python train.py --n_layer=13 --d_model=768 --n_experts=32 --experts_per_token=2 --d_expert=224 --d_shared_expert=0 --activation="swiglu" --moe_layers=[1, 2, 3, 4, 5, 6, 7, 8, 9, 10, 11, 12] --router_score="softmax" --normalize_top_k=false --routed_scale=7.16 --balance_loss=0.00207 --balance_bias=false --init_std_router=0.0287 --lr_router=0.000646 --n_head=8 --n_kv_head=1 --head_dim=96 --vocab_size=37751 --norm="rmsnorm" --norm_place="pre" --norm_eps=1e-05 --positions="rope" --rope_base=10000.0 --rope_fraction=1.0 --qk_norm=false --attn_scale=0.102 --tie_embeddings=true --parallel_block=false --init="uniform" --init_std_qkv=0.0175 --init_std_o=0.00343 --init_std_up=0.0175 --init_std_down=0.00343 --optimizer="muon_variant" --lr=0.00558 --beta1=0.95 --weight_decay=0.032 --lr_head=0.00558 --grad_clip=2.0 --warmup_steps=200 --schedule="wsd" --decay_fraction=0.509 --decay_shape="square" --final_lr_fraction=0.1 --batch_tokens=65536 --seq_len=512 --doc_mask=false --train_tokens=494100000 --steps=7540 --dataset="wikipedia_en"
Below are experts of layer 3 (counted from 0) of a mixture-of-experts language model. Rows are named gate (a neuron's input weights, with its number), up (a neuron's input weights, with its number), down (a neuron's output weights, with its number) and show model dimensions 512-575. Each number is 128 + 24 x the weight over its row's rms, rounded and kept within 0 to 255. Numbers have three digits each.
Before each expert's rows: a language model's description of what the expert responds to. This comes from a sample of Wikipedia text that the model never trained on.

# expert 21
Description: Pieces after H. Word pieces right after a capital or lowercase h, mostly and in Handball and Hand, plus Hong Kong, Hart, hinted, Hence, happiness.
gate0:128141122107074148146105119136109147154152143058104153142128142164171155174127100133145092169112091124118096144114112133111143133133147136155110129117045135089139095155151112143128127094141163
up0:160110102150095094112154146134113139135077116161099062110196150135132097132118104119097134122126058127128112116103127122139161142145132136123130127114106109120137119119141149175142130181123121
down0:122092140103124123130189171172140124131115134143113145090097119170148080148124085127132131153133154154084073113102116106143121159110137137149136122172175145131161060167113106114144077132158107
gate1:160139151150126083107099158124134105120088172119156150152162117152138144185128137127119116139135157152200104128155132152127118125122118127152119130122132093131115138135147107117103141124105135
up1:136102131109118132130087108113146123131128097128126173126135104120168134157177154112106135117118143155117135097120121202130103138146152107125140106118122108111151139147150129103147131146135123
down1:154076131128109126138116118126107116099143147136114100138145090138127091135175153150155119128144130106160141126134111161125104144094116103114144110099074119114116151149122138157129171129115159
gate2:152149092120095134115147172149154106156108154122113144131087070138132095153119137143105155179132128130139109124127101115094151116138126138115125099157156125120140106177136164125093077159093124
up2:114116159112118165126135134189142090113119124129123118142143156120094130155110136128125145127104121115149113132120127132111117143072114147098116151128135124154140131096134126131115140102163113
down2:097110175144152155066134142182142100135133105100117098104150103120160120135134119098120097102181143159134146138136129142144101162091124102110135125129077118125108126192143127126127107121164134
gate3:154107146115121133147108125131172131126139109084130123100127143104117130134131118101158188118129153149157110125146126080138118064151103099118144137126096136153105143142081119104185136175139120
up3:140149104107133136151130144165177132104091155140143124111142150108147134080144153105152120156127150169158124091132094113132146171137122115109106163108101159132155092113141127153129160102138115
down3:140184141133109128137132089120121135116134146125141113124128127083124075112128142122136142084106141134118116132118117115102106114142127113183101126143118132097131185120128211090149152098116118
gate4:141158100100137174130120134150126143148105079119149106147121158127106133138147126128080162123095157106127108119143114132143139115119165144126118166129119096150033093139099097141094174140181145
up4:141165098139151127133124114154140103111139124109140126126125060132118155105153121127147152108088114101159128147103118154135144151085152152125147149116091083177129133140105137096084156146123138
down4:130117124113128123125129164164144144123098132166138132134098110120122106133145107111102126125140146115088159109091129113111100152113144106155107143103069111132096142135115081090125121186175091
gate5:120121158121132093151122116161129128088175132122145143128112143109163157124149073156105078120139137159121122097119099140105170171157105155141132139130107149158107157156146127099075131100110142
up5:107130146108134170129121125124082147111096116180167142081097101118127144119144115116135154151098160119114151133131087098112132133124122147165139096125179169119139124131111137194116159145123084
down5:111128130144119142148145140123111094118158140137169133119117128132121119105119086126121151143103143115151116146134127150115113114126120084115097108115093147126153095103133142136163140131151138
gate6:133129132139122146089154140114135130102165113136142138142126173090101128159104116172130168120129156131176162140090143145144116111124093115151129123108121103131134169161182110112154084135154106
up6:103119146139141129145130124124154115182176104094116138107090139070168128068112183157163105137135131091133124121136107093113161163136128061127115090112145112123113126119114121110127150130159148
down6:097138167153153114119101169145146102127099150122155185122104154133125112179133124127103137121151126101135088091120174122133165141124145167151140080147145152142142096151132115192131126089152140
gate7:167137107128089137141159147157102113133127147110116086163105171112130100163168138130126139186123117126113159085159130105129176092151199136109085115132167158139167102116161112112122115173149157
up7:116117095141092123129144133128127101155143160128132146161162125120149117098121125123121163172183116137119125086142128121136142132118103102114132156177128096116133142122152057140108144170159104
down7:147155114140108118140108117164119132140150176112115139097128143137111119101149137120109126139166137152131108125113131103090129130143143130123076109098133121118109090129081123179074161100129176
gate8:112148109080153166125139150128172141122081129101128148100138137143143136095135128171107122115144152110138103100101106176122125163140143116125172104120122097145141194109132103131141156127133069
up8:149151137147119126112113115149087077137142129129140161125100135128134120088177113121119188126145165139134111103172142154126135113182153154141115099132140121130154122142099146182109139205108078
down8:135119116100149069136121123107102125076161118126122108127129108167131119125128110061154083096140099142096078128110125124137157109117116139122121105148146171128141123145093177135121161102150140
gate9:120179108120158117163169139120165133120136144093154171146099130099121086107106133095097136156125100117150083132102134100131148177133122161128155131135125078154145127145141134200130150132131126
up9:087128134109137143104120104121135157147157140131123153126110148121133135093143107147108110115149145165085113194078113124112160121099123167113154155128112115089123131119106140110147130131151145
down9:156163127114112112141093125127109175101119124077120097114154114122168071107095156142140170173114122102128092083126133115104140165095137163108148130108137144120164145137106121142138104168095131
gate10:076119124139130091078128124115159149144113131160132132179171115170124134159124143105078152122108139104118128146161067131128145120151124127122106126147115159090181114108134122171122121184148106
up10:140097149130137135155122131135113122093108148130107153130127085115111116108111085140129109183101093100154110128123124170162186126134129135111118102140153141133129146145128131128119084129134131
down10:067131162133139126098121095108133127169112172121182122143142113148075133146100130121119121095116109086143095126141096148158106156134134140089138120135127136167135103085120103163140158086111134
gate11:120162083141157100128137145085150140130134113147120123168103084136136140109140138111125157127137114128092114128152162154147139123091141098109083103118080145109120113130154120128114130117142116
up11:118115141143108101108115157102093127147093115119129112121131146062106121118077100154153112142137176143157149153092147143142132149148146144125087109165133118184156147151122118140171131145112139
down11:151171128144172115122155121123128142148132134099142088119138117132099119140166110130159132090136151095130100145136120115116113123119111143121113123101121143117119089147157088092174157096097131
gate12:149102160105156096117145148148073142156097093131188142124100091101181113115128166156161126120121116135167120116147134149109147145122103121148111083176124188140109106104128140149104133143139080
up12:133125139066125097112100124143131137076169123120108178070118131133156132115125165120101061127149123144116153147122127121132126079116142126119143133168115130125135138106137094119165133128099128
down12:081184069133137167168095121115118122131091108141116180095121153108156090138124114122136141121128141109136168129139144163103169134110134081098160118108106128135153130107146099155116115167089108
gate13:159164126128133094179139138106132157103124104119147131092143139110155124154160107126106118148125069088173112103117122156132137134109115132113131134147163142141137130109126122107118088125111156
up13:155087107142147119103115092150097154103109123167156144124120083128113142121094077129150137095117102128148146120133119109144098154116081101130150108121161120124166165147131148109098077110114135
down13:114150136164089125089119114136174170128128138099145107133139087129085157132151165126133120078102107139117134130132122126115094131118149160149087128118175136163123214141157134125137137110153117
gate14:165095088139116125165138125106095140116134126143177141118137136121120149134079135150108105139117112106113180151116194152131114136062140195127163143080147105122085160107152120122099099151112110
up14:115119123104125129177165116106104121122099120157120156163131133163201168167161114108076136151122136148118151118123148132116171166136137108109153106117162135113134112096099120124123103123106139
down14:100157120114127118081146151120144116113139132152141120160130137068146115136093118120126113136135178158145113084151127119138166121174173119116144129111116140144094102112121124097154134122102095
gate15:118147130130137117151120141123138130121130095122127119063142147087136149137149134143109111117131109151113144138091126110106134103139101127109109090125119139136113148124105186153129151148117158
up15:151123109107149128171167142100172129129116149106087137098143135123119117175110131101125093157147105133108152121141110098116123100148167071135163111157111130150123130114089095120079123128104095
down15:128163135149133127135071106126134123109133103112134114119120095085159112119137147142196109138200116137126150092083132085134151137157144104154115088149133098153130167127103105126152158175127133
gate16:111149104139112103122164104157121130102119082093087115152138124147167120089131154117110153092121098047119116164133102120138139175141154167133162131092113131181098112155142142180106129164094137
up16:125151143163157098097149133134113143113131135184096113143188139109122110123111147120132139078128146105135164083131172172147107148134105112108144146129132131107128130122143106167140139115114122
down16:112121143084122142090107164134170114106117123154164185136120135083148150096153125104146093102125164101133171129140165147167100089086106141099128139113120106139109119151122123141106117130104069
gate17:130161158159141159184128109138177087151139139126156143114135146153145112132129110115152160127132112113170155157125159108134075123115152149133125149107122120142110155153100130107111105113188154
up17:088123178108122174142091097093142107118083090131188172136104108164114113138155129152118139160126126123125121110096124133115119077158113148161116157108132127149173124133137124109148101143129142
down17:088114161093138132126118167117088103111137139136168142138140123126158117081138154119121124149134138119123132145158123175155132112115128147150115133115196130181136134127112154115104152167110134
gate18:113128127039157132122132123117094151091113135114125145137111141102079133091118110112092145138117123138084126138126091138122163158139158118097144144117147102157120127142143089145107127074137095
up18:119115178107122131132127174104089122151140094090127177081142121132122130103113130103109153133138056172122157084150134056138182114155130160177172158131128155168117124122135126173105100081143085
down18:135153129123146102161081151101115119101165126149148112120141103123119148134135127105104128178099129131124163104111125109132121130115126154176126105123100122136146132112106126133132127148077154
gate19:170133143145083098099120139123142130144179146131126123146138119136094115174117174167112161118126144121155100167152101193115150123142122114162135174095114201115145125131159131118133135161116154
up19:120112089140124166084100168131162137156133155134118166149138108130084133112135113112091134191150127090122134120134159133132121094107149154108145143133087140079163149141120138162137134175102131
down19:116172107139146146116082103087157143110124136154116118158106184113110180105057105137141092134117118134157099133108102120126122136147141056128122105181090153094115151159142143114140152152138103
gate20:100137171144113100138154143136158130130143135117125137147107136121119134123162165107144084125139109170124106129130118158139112147090128120160172146122082140197121156114133141113112098133198141
up20:153123115096125101110163139120094154144109140130121132117122117090117117159141135134136151161131118126144158148110130094114125094120113093088131089133070105118118152131136138120113140163174144
down20:142154076111166117113114119123131136119122132087093115124138148148134094132138127117098107138158121113161131154136079106183133150138102209133109154116118116125101098140116139084159131149107095

# expert 8
Description: Slavic name pieces. Word pieces inside personal and place names, mostly Slavic or Eastern European, such as j, ov, ić, ević, ak.
gate0:101085138138094117098143135127131123122155102123133148121123133131132086144116121128150095158104129125112099104115107101118112116127146089137139144165140134183111169136118123149173183155146160
up0:149165119157128191133133131130128170121138164135147118148120171070148086117097115134107125123076144131141160084125129168118147173106147198133130134110113124148130155110130120114128126166137150
down0:102143098129168130146114131139128154114141118148144129131124131139128086141150140141102100084144115144113096109104140148123136129104126157119172157124131109126115130136121110092135131120173160
gate1:152169145127138135121164143174112141116097078111105141120134150192124167136082095116135138127104075103159204136092060167080131125124122125165163132121126123095146132136126128137128110139122151
up1:143110127118132129127114109137148122125141129096129124116110129113144131157147119140105158106127127142174131140112140113112074143154095151170159085104092114147130125130146163106127158135154144
down1:136104133096091147096142168100109115095134118140132129157137112103152166109144123095158094097132124090121134161078117096117128101126138138114137133107077098127176095124119080100130116156163140
gate2:110162156141175127133138119148128121095106102113132143144125123152148114139145101099120099071143154125148156092101140169103097154141115124113115136153130166133116154162154145127160131130150081
up2:133073133115143166124147117146084167105145122114139145097094162129116108118116102156124135123176123117136117141102158089110153101107150104165155127148158119144116191149135108156123128135102112
down2:132159151127122121106130112088117090101101151121148136166178135135158143187128160146130131162146092103132110117117122164166174058111176093117138083192121131092137134112113133143151169156130123
gate3:140160168084133133144114135109123114178083112142126123107120159123149097129106121134109125158123139140127116071114120139133106097160140083133111146183113101098113101166085106134136131101155057
up3:154183147132111140120110127134146136145099090110159109104122149115163118136125145126110101139142122145113127163135087121136127115122141120073158092114155128141085112167116110074071121131105162
down3:097137139127105142121121111141156131145111107101124110113143118172120125064111117177138140114112117136137125121104165122113146161138142089132121142106125132147133146150153096110111143131126138
gate4:137154155101153096126123142107129124135139096137099115137093149133124087088099084148133097140152124102160090160139126142148065138085143126131139136118154108121087129129132116139097140134136147
up4:148101104105112107162114114116161113161094147114159083135114107109071106159126163129120103115092100107111111175132123114160138147153120105148157117118141116111106144110119093118135130119107125
down4:137121105115111133116136149160115155123171135107121153147105158131133136104128121099094184138111151118158142080147118125120090170147136147074100142124148119143158158129152128097096164157137172
gate5:100096138133114139179090218106168180111163123129093129119166096112162165148137128149161126110134137125088155082156124081149154135098093137121124097131161103140104103118108146101118128116121113
up5:131149162127122133141133114152110146146136119155128131141149107139106152103076154153095161141114136131080145095121155081106148117093153128149135156134119124123148141150133162091141167157099136
down5:156172109118145076109120135115109116148123103133101142137153124145124126147120150113135070169176133102131121113116097088100134115099156129128118124153120156120111118101147145107127112141132141
gate6:101119130111126117089151097161146117162113129108176081125130135093094148114115101100072147157162136134122139129136120124108148097190126123126172100106122139132161161121120152100132153111125130
up6:119134122156077151143140109171128140117104131154156151091124143127139163119126137098189107079160138154130117075139121125120119121112101161165145143154141119150101124126105167112119074166161123
down6:147109129136092134132139108095116118153161140118165194128109132150147142126119096160131110163102121126127138129135085110143089117115130130130143113110119081139123119135109135144127144159149155
gate7:145113098119136121121147136099132137159161128123134141102177190154143123115147120143104124144129110135114129115124144190161121121115143144125167137117139138141142121106138163095128123144100090
up7:128182153100139111140124148129096134086153137145129118163162136142113171133155127127163109170151154137122174141169124148129123109115122128088123097135149138083119176128128099080183157146110143
down7:139146111117145106165131140115131149097152154125164154134107116088148103131179146152095142128141149138091149112138106159141114093108092094105140156145097102128119098113111114122119100086138124
gate8:161105138165106108131073169130116120110158108154182113144131128124141146119136146133116110154112115154116120164131178106143141131140162102168158138160132139148138147113141110109100119157138088
up8:115118121113120175081152097110133111148105141147193131135071102098119099107143145146127140139099133123142111117182117155150116139115099127120096105122135145108110124168120125104113117093133144
down8:142118146118158131123125138124096110172101172095132100156134116114133143122138118150122144153136144144131097105149096136117156180118170168124114149161106137088113125124158138128147075123128143
gate9:128120107120112160168125112125161124090084169129130175141150139145138144115144093061160166151117109131141127125098131131137115114121139123137151109142088149137108123129118103089132117148120119
up9:113089148091122105125123099169176126104099161089106117144133079068123104160101111098132139124139123120113098118138118135136147108112119166123118105145108166055145139152115107140142111115131147
down9:126132109137088166114105162147090112156137089114157104099154097107099117137128118107132113167151113137121125116130177128084104158110135096135101130136105135147100088101123129129134119208108107
gate10:157076138120135126155123129124153113134113158131137127118120123155130105116103111152151128126106160136138141113127165132157135148128112084116111166137087166119146127130081110095105100122126091
up10:085083148094141137167167127141080102092143109106141155127134091125153068148151082076128133152103137116129131129129101138161155132068125108135084152143122147095125079120149115138145163136124077
down10:119107144109127119153145101179119140106103140147163152109138109117146122113097179134118089135114107111132150158161129143115139148120121126158091166135123143121145156144109120106121123140130152
gate11:148110127135139112073128153100088114140127142187121113124130132188124177109143122142132095140188124175131156164107196116176078116142139091120103148128137116138126123112147119158103096132128119
up11:140174163147140114094086149119162124099091135122106146152138102109140131125127106122121143090114104116146138150092138078141138135164150114097174160148128105118144119126161130110159154156175092
down11:141086148128074139170169159145157133155126156110097100169143134104083134086105100177179126114110099119117102120150090119122140117142123161124116156126137084091083157096126119100142123135162135
gate12:175106110141105131121167139123153133117114139126148132125144154140080154095133138103127164161118114112124116121149100106107165115147134119125134137145129165151073139119148165147108119141114133
up12:107159132082146112087151093126137135179101132135133151105121064160149119111144148110103140160129143160089110181139183108127096120150149101130180145138107091119174105115091107147118154137128102
down12:113150142143115150142143140111125172102114109138134177118109151073157111136086168130151160111099090156121132140071129115130124129149137103126137149132098094164150104160167146128091115143109121
gate13:108113139105081109132090181129163087119099141140171135110150102149098131134122106136140123097080111112136145147118158113114096143137129151148110121146116122137120090135130098127135110066111105
up13:125135136149140093138121110127095093135136162137125135093119134116107151103128197090158131144148112141141112110164079161169121126107133125138089145124116076173167170109101117119114161131155138
down13:130082133148150130148161147109136131139138134107110110128090084084125112131118153109107121144112089100120107114116126129115111096098176131131168117103139125101160099077090150106118143119088145
gate14:109103146140129089111102124136136123113136114148129110168080116147084116162149124129139127119114106094158120132154129148088140123197130127117160165119128153068099119103139092149135116146110124
up14:127133135113169121072121124160135156120120098143128101128136115148127126117136122121120178112125136184095096128136110133134129131142105087099140137122116122076120120156140164116157108137130131
down14:125130131082132139136146170152128098131149102147129144103087128125113149132147084120145139109152130153127080134114153150104147170145085142085137130133117126131142157130146154148162108165116129
gate15:121134105115111128115115106123169125119111090137090120098125130122110187153161112121149126128146089128126150088107146186141124128149158137094104112139110104167157162160173139106100096114206153
up15:129137114161153159141155127130119150122159082118118143158134150127125102125109124149077121152149131151120123121150131124121105126072136123126138162086078153124115113144143189109114159097139127
down15:115112160127141143127145149140072137140155100140103109171088114120147083162099110127095154141089129134111113123153121103140087173133121101144157109139139142103130191155173131132131145080095107
gate16:115157136175125101082142076116117130130096142115144129153148143132155139103127111115148114097137140118111099169125107110124120147105109134141128155103089132106126141104161130112142109141133104
up16:139142108148128153120086142119130080164089139165140137125083103178136195121100108122109159161122168124103143092108143172123119142131152120089089114111091138154148114120089158167141147102114137
down16:097108101137123134123126146167076157136143127114149125144100139139116085116107147165126101156114115131165159123085150104128119197109124105128114128122162122141095122133103139147103142129129109
gate17:112115141153136109129112149107067115162127157138156117144123173152140149099126101082095169153145153114138112144120125138151126160085123170128112156144090065148134129094144118123109137145121139
up17:164095144067135134106160100118104110161131142139107146190100153166136122102110116110130150135145119108103139136108137135118146118117117122127117169147130142116156145138118093152117152104121143
down17:136165139109066148076141112141120072106090126105108165124120114100128126124112170116119144149123118146117116111153103125102154123131169097123113091140100153104130112180107148102092082103098130
gate18:108125122158146129141122137122151135126127119129094147165136162142177113135085188134117150142110158127145136132169190140150130068153150136136122091131146140130123106162111155129146155135126123
up18:137143129128117130113152133153141117153134108124155123094116135104146123138118132145075164127154131132118117130117098151085159114124112100150196137120115155132139131092141107162095128187097139
down18:115141178137128169145190155153102135140143168141146152120154090147141104097170120131109114129136119109146153148104143097090088146137131167119086195136166118102110141147128116105139127142127116
gate19:146089198102154145109140126112087119142072164157173117145116083154100093124139115066137098108108121105122113153076073125147148117138122120129108154096120135142140096152111143098141124143139147
up19:127083144146175133110136174125144151107113118088114137131119138113163118106111124143164078132104077122125108133150179130168152142109122157119098077163111161129132132136123119172139119125138127
down19:164122162132119147147110143090145121145159104118121133118171105166109137096096183126111119129135152114117138126135109137157135175119142148132117140116118114102181132123085085105098135164148149
gate20:122149116145155154173133104150063137111169140106130133082116129131132147121156166124132178159090104161110094075104106153110092132111114119145102123133129116074162142157109067212135130108128134
up20:136192159136097124116108143137168105112102113167135151170108122124177119156095150121127138132152120123121168098138161157117115123077152136126122143106135147153128110146171129127166095135134179
down20:123096134152149125141128102123130149125157082141131093162139136097135140137114145131158151106105097154140125152134154120123085118143135118132117127128143124112167145146163145103141104156158096

# expert 17
Description: Vowel pieces after capitals. Short vowel or syllable pieces right after a capital letter inside proper names and words, such as V-at-ican, L-atter, Comm-un-ity.
gate0:107139101147175102105158125151120133148090103128120132120131140081149118147191137132114174101106097138116114107147090110117137128184152115120093105123083111164126132125116170049126152119082122
up0:188120121089094132166149146110116136128147117118161144115112100130102076149137129112111143157124175131159139138123107101138127131153160163092101062124053127162102112156104124153129125141104127
down0:135116161149123151114131138095116140144097109121140097148142113154101128100106157124132135150129105123124147128115133138127102142125132129141083064165122118131101135184195120090137131146127109
gate1:171107099130149132089105134106133128119124128128131157150113128154145080153109166115154147127124130130191109123167127160120157128113099113119143133117105127125155148111156134093144117140145122
up1:102145140139144141159136109128100102141112121124140149136099142113149103095123114128127150141114157129160114157129165122091150122118156156135109124106155082145133134162115159174161165139144125
down1:119101123127117131150149121128077142148121116123135106103169113183114129124115141135142165169140130084108164130102166131129150122126128117150075097175112132126135129122146100143111092121112090
gate2:116105139088146138102118120151109114113121101125123126076124101099151143159152149120111176175129132122128113166114101146126171169116120100105122148143148068080084170141127121097087136104158154
up2:104107121118132112177116120132118142140154119169134110088106131141093080130139104144122161106094138122155178117101161119160155140107102080115106117147122139205125103144152154108132140145150121
down2:133130107102157083152120137123116159097132138099132153104104173124137118129102131133145115120115134121091176128117131099123116143119120119129174156115142166144156127151106129128105091141096109
gate3:142137168061090123099131177130129126154174123142096108065166145178092178082093129172074136169117126118119104138132119180106121133134150142133143131124124128128143136112141075109160125143120166
up3:143115129144168147145166092121098143131112103128158125107115133081114115117142151115106144158130112117114119135091080119099163121128169095121085097103157118152134120147111076131099128135160095
down3:125130163135169114165158154150151148122139115123136144107115165159123131150141162110118175087109125128102109097111070196079118113139147144114111130135115114148155133102148136139129147161109122
gate4:126132176079132118093109111164123134080121151141151145175163161148148104100142087111120050092110088149119135168159162118112111137163116105145133117111091129080114139108084103103078127151081122
up4:135144129080109125102169131111075105159077130131111124089146079161137087138096124106109115111098138152120127115148114118122096121112121097135095132119129128169097095137121120129160130109109177
down4:122127078118118135087150164101140108125112064143121136144086171158171107141145112113142112093102100111113150122159161131108119166173151130124161117126121150089081129147122181163151054153170139
gate5:120154129095121137150124136133132122082118094081119113130118115135159159176118127167167149160160146124132112116126103151151115121145154150130093142129103075171103103120173131150108138142118098
up5:123099170137147163129108077103147096102156143151112136144138147117114114129101142133127147155134123192119106144140114183114147076129131127123135153100152105085097176125155122162151085111126142
down5:163115131116146122143108120136123128123136188130128103133163118149138109130123153186155080115102137143132148117144132151108120145176154208158134150127144146121145161142115124110177103135156153
gate6:129115111119102105164180130126110158112166166133129149114127158154142106098163127148127102107139138119144133117103088179137107126163128075139140090096154105081103147151146136134119124135134115
up6:114098173168127161127118131130124141103145142130113155135129161127130124137158099128136133135122134147173169108122126140145169109161102139156102121154166146098140125133119097093167137167110122
down6:121099094128143106160139181148127089147138125100162098096116110116093123127135139109119116131107128101120100143072164111152134118167103114127079132137154113110146148096204147105101109078136133
gate7:135166122133097133152141157124167133135109149115128125086109143125123163133097120111104098141138103179093126104084161124130155146137149147151131115124137114080144107108155128139159113158140152
up7:139051147151125125120133094189098156079153091104176135145147148154107162127172124151129118122112100116138142071138112167134143098135133121103143092143136127110147145121116103135084130114160178
down7:147141116145118116076123142120115112137120128159085131129112115115148108134162162103122145103127117163135107130099143143056100128107089090142146101101113124152122095125143135128122148132152138
gate8:153134162115090149096128106104098123120191146135101109125143125144173120131135198159132131154121149141131131137134164078132093131147114135097154147146083135196181134148165101137119086146072140
up8:091171121113115076145131165127137148162132131069142098125133116099097122118157100102149100140119137130098126086089126165143114144161138124135103114111160132120158123118109155151079141122108116
down8:124156114121144132138135060132159135133158111120096096200149123125153142170106119115171139123147132144099130142127145169137130129156126163146116096101112118156123122137102109126126142071078151
gate9:104125180109126094100110126094117155144142143131095126152133105079126146091144138106117157109103116120137126141110088106119158149144113174089146125113129143136140118121086136092101131113083111
up9:101118140188117122158128117144115146102157120101132124155123125112150143100130093104152100119123135137098159148181130138130174143122129124140112157100126083152181085114108096143119118114159124
down9:129142112115190125116148150088143139115101122134094113133146120133165163148092096133137123154128093121104141191121148128105117105182120085132101119125183157107128114100167134123131134131132109
gate10:187099143151153121109105105167152134123121127164150137092109141112083155114126150107133129133115166124145143152128147184133119124104099124160115118160136117177155120128110132188124131148081113
up10:164135127107149125143140129127079123168108110130135149147151149154208161150115122145116130156128118093151157163149110125166119121126116123084124124131138154147141113141102152156112137135141118
down10:170161118109119118135109144130121119138138125142132090144125114169137132133142133139154162101145115120162110099147124099100119123146114131165080166161118139116115122113148128150130100142163107
gate11:125153121137127134116122130145114121138166137152135108061123147140110106155130103081122107144111101094110118111134132148129162142130137083153106129074082155123173129129141128132135116160141069
up11:107092122113135116122128149127112147151104121157135145167131156158108102123129131154106165098096132129118120127100129135137111141138147148181120153120123153160134075133119218088115111141117140
down11:137112120091150105113165166120170103122147137150163121132129066153108163111114140114131135159130187092111156126162098138121132109141159140143123105107135113113136167124135112163094127132091109
gate12:156158124132120140102107121113148111131135110144147131167103117108213072158146157116152159147117108150144145119125129150142147140108095100122115147099124132107140105139140113119134145176137135
up12:134129120124123159133094145144110096131157102165151152141112150088156109112123129117119136130104138137150149147116139158131187142111141126126124142130143136164139101156158127152155121098142142
down12:135090105196136166101107150140152118179143121133120109119160160158133066159144095079116150137118151120111158137085119093112118136124113146127150172098159155118153094107121146122085139107125133
gate13:137207132126149156079130149133188085170097159092146170111122146162108114155133161164123104115122147128102126152103121095110111172106156095125176140132149115136125184140128102082171117144134144
up13:118132136166074108153124131141123136129129163165084149100136120097138104121134101120136071153151160137152158091173148128128085095080125190133090146123113108136142109107080105098166138167103100
down13:128159147109160152163141105133200154098153133169131173108098095077128124087133140113121117133143152161193149098153116111104154128096173129134140154103121133098183136126134153103158153160089149
gate14:131144141129128124121112134118123135139111102117134106185137107117110107092123096116122079109108133121110147093164143127121157086119135137167090140146101098102161110156151108072089102120160093
up14:162143173105135129111116146134136155160115088097155087139119135115163107165157123082141133094136126142165117105123167136142129104138122148127135144111082133134108071141126141171124126129102059
down14:169094173156141120119103119171165118137107141111149129143133105149092121123109124159109110146140152129131126094116117132123136143118094148106121131169132123159106161143116145122153137138115201
gate15:136128112081106158149110108161158077119070122108132113132131157100134152125138093089153169105109139128141105110136137131145150138134128126114125094117116157150143096116142093185156163083105096
up15:155167182117147142131099144143149122126112093103098133128125141090167128118116099113110082128172129098146060108163098128116128090143110106110128115139123123127118132126174115081153159129148119
down15:152148103164142102101154141131178105135111154131120107135153189127154102130142118149136105152103129149114132126105167084115127108120141122125133152114123127109134158165136158180165162118114113
gate16:092139119130105128161143138109139097142135138128126120131119131084084152145148135151150105134107158132188162121109133133154110157152102076129127150143123125126164120138123173101170163100120121
up16:093112144122143143152105121146170116100145167126125143118110160170211153122118161151160127121120131115113118181151112129143132152124101127121119121117157100107151109117145135148119091048125152
down16:075153146142129115154117142113146105114102136173107101150138116122137132169105135123166142161145104104152115141142183084111096133215159139115112135131138136096116135105084137121111122142141144
gate17:134130149129155098157104151160128103134198160111130129101147163096124142110082173121105153143132109138119112109121093120115129125113094104093132161146107166124141141120114115112146153110187118
up17:145078161112112126171136130113132088124127087130114125180138133114091157131117096107154145123129147142147158146138135136141150136131113153116093134128090119148157121138094101170125096137091109
down17:133095113092098156168109124161134111140108144129139116139126149115145161143158161135164171147147162112156150176151151111120105140098136170145175102127173148157118073096105130106168122114128129
gate18:169138108126109164131097150114087121148160102160137074184130082135187092071118127069120115105135108172130140123140141108139125081105113136088083123137158128171154104131091109134113134094126094
up18:104135132175149127143124159147134142130174124111102115133140148106131138118078122146078148150104129125128158095177115171093146157116141138156108075130141134125098115105110164173129140144137135
down18:141134142140092079099116118124123152102119120109096143128128095125095135123132102126147110164158149109136144112118130125151154065180140118123190140088112174165096118154062111116123137111114117
gate19:108134099160102173106112130149109158144143112163127129067141176134116078113107121123140084121142153148144156137113122077147075184121095146173126140131138112101100160119106139118113145121149108
up19:124155126141117113137149141151139167137110117110117145119114084098167184126110122152161105160107157151126170124102139111112140149099125153097154130155121126095157172119148141135144096110088114
down19:121157132160162120143116136117115155098107149159084127150146131114148129155113131092126139155169108095139161143085171132138135178142150118075168113122159123163139172114115114158129123091089128
gate20:108153131126126155138132106124172109126105126126112133125128185147109102127113107154106127169117099124137101108128120063105111113119168158146112120150118094129078132130110105166143171132100088
up20:093157114133123149133187094137081151139111070170107142096134128128065089150135134098140104107134150160151185139120098101143177113138123125137127114122120130102099115155137152135130125170128139
down20:151115080122160116092089117096124142161148103145132159104132119128099122129117142087140156092110161145106091157144074166139134116100116187135138184113129120124133089102097131137124123161151142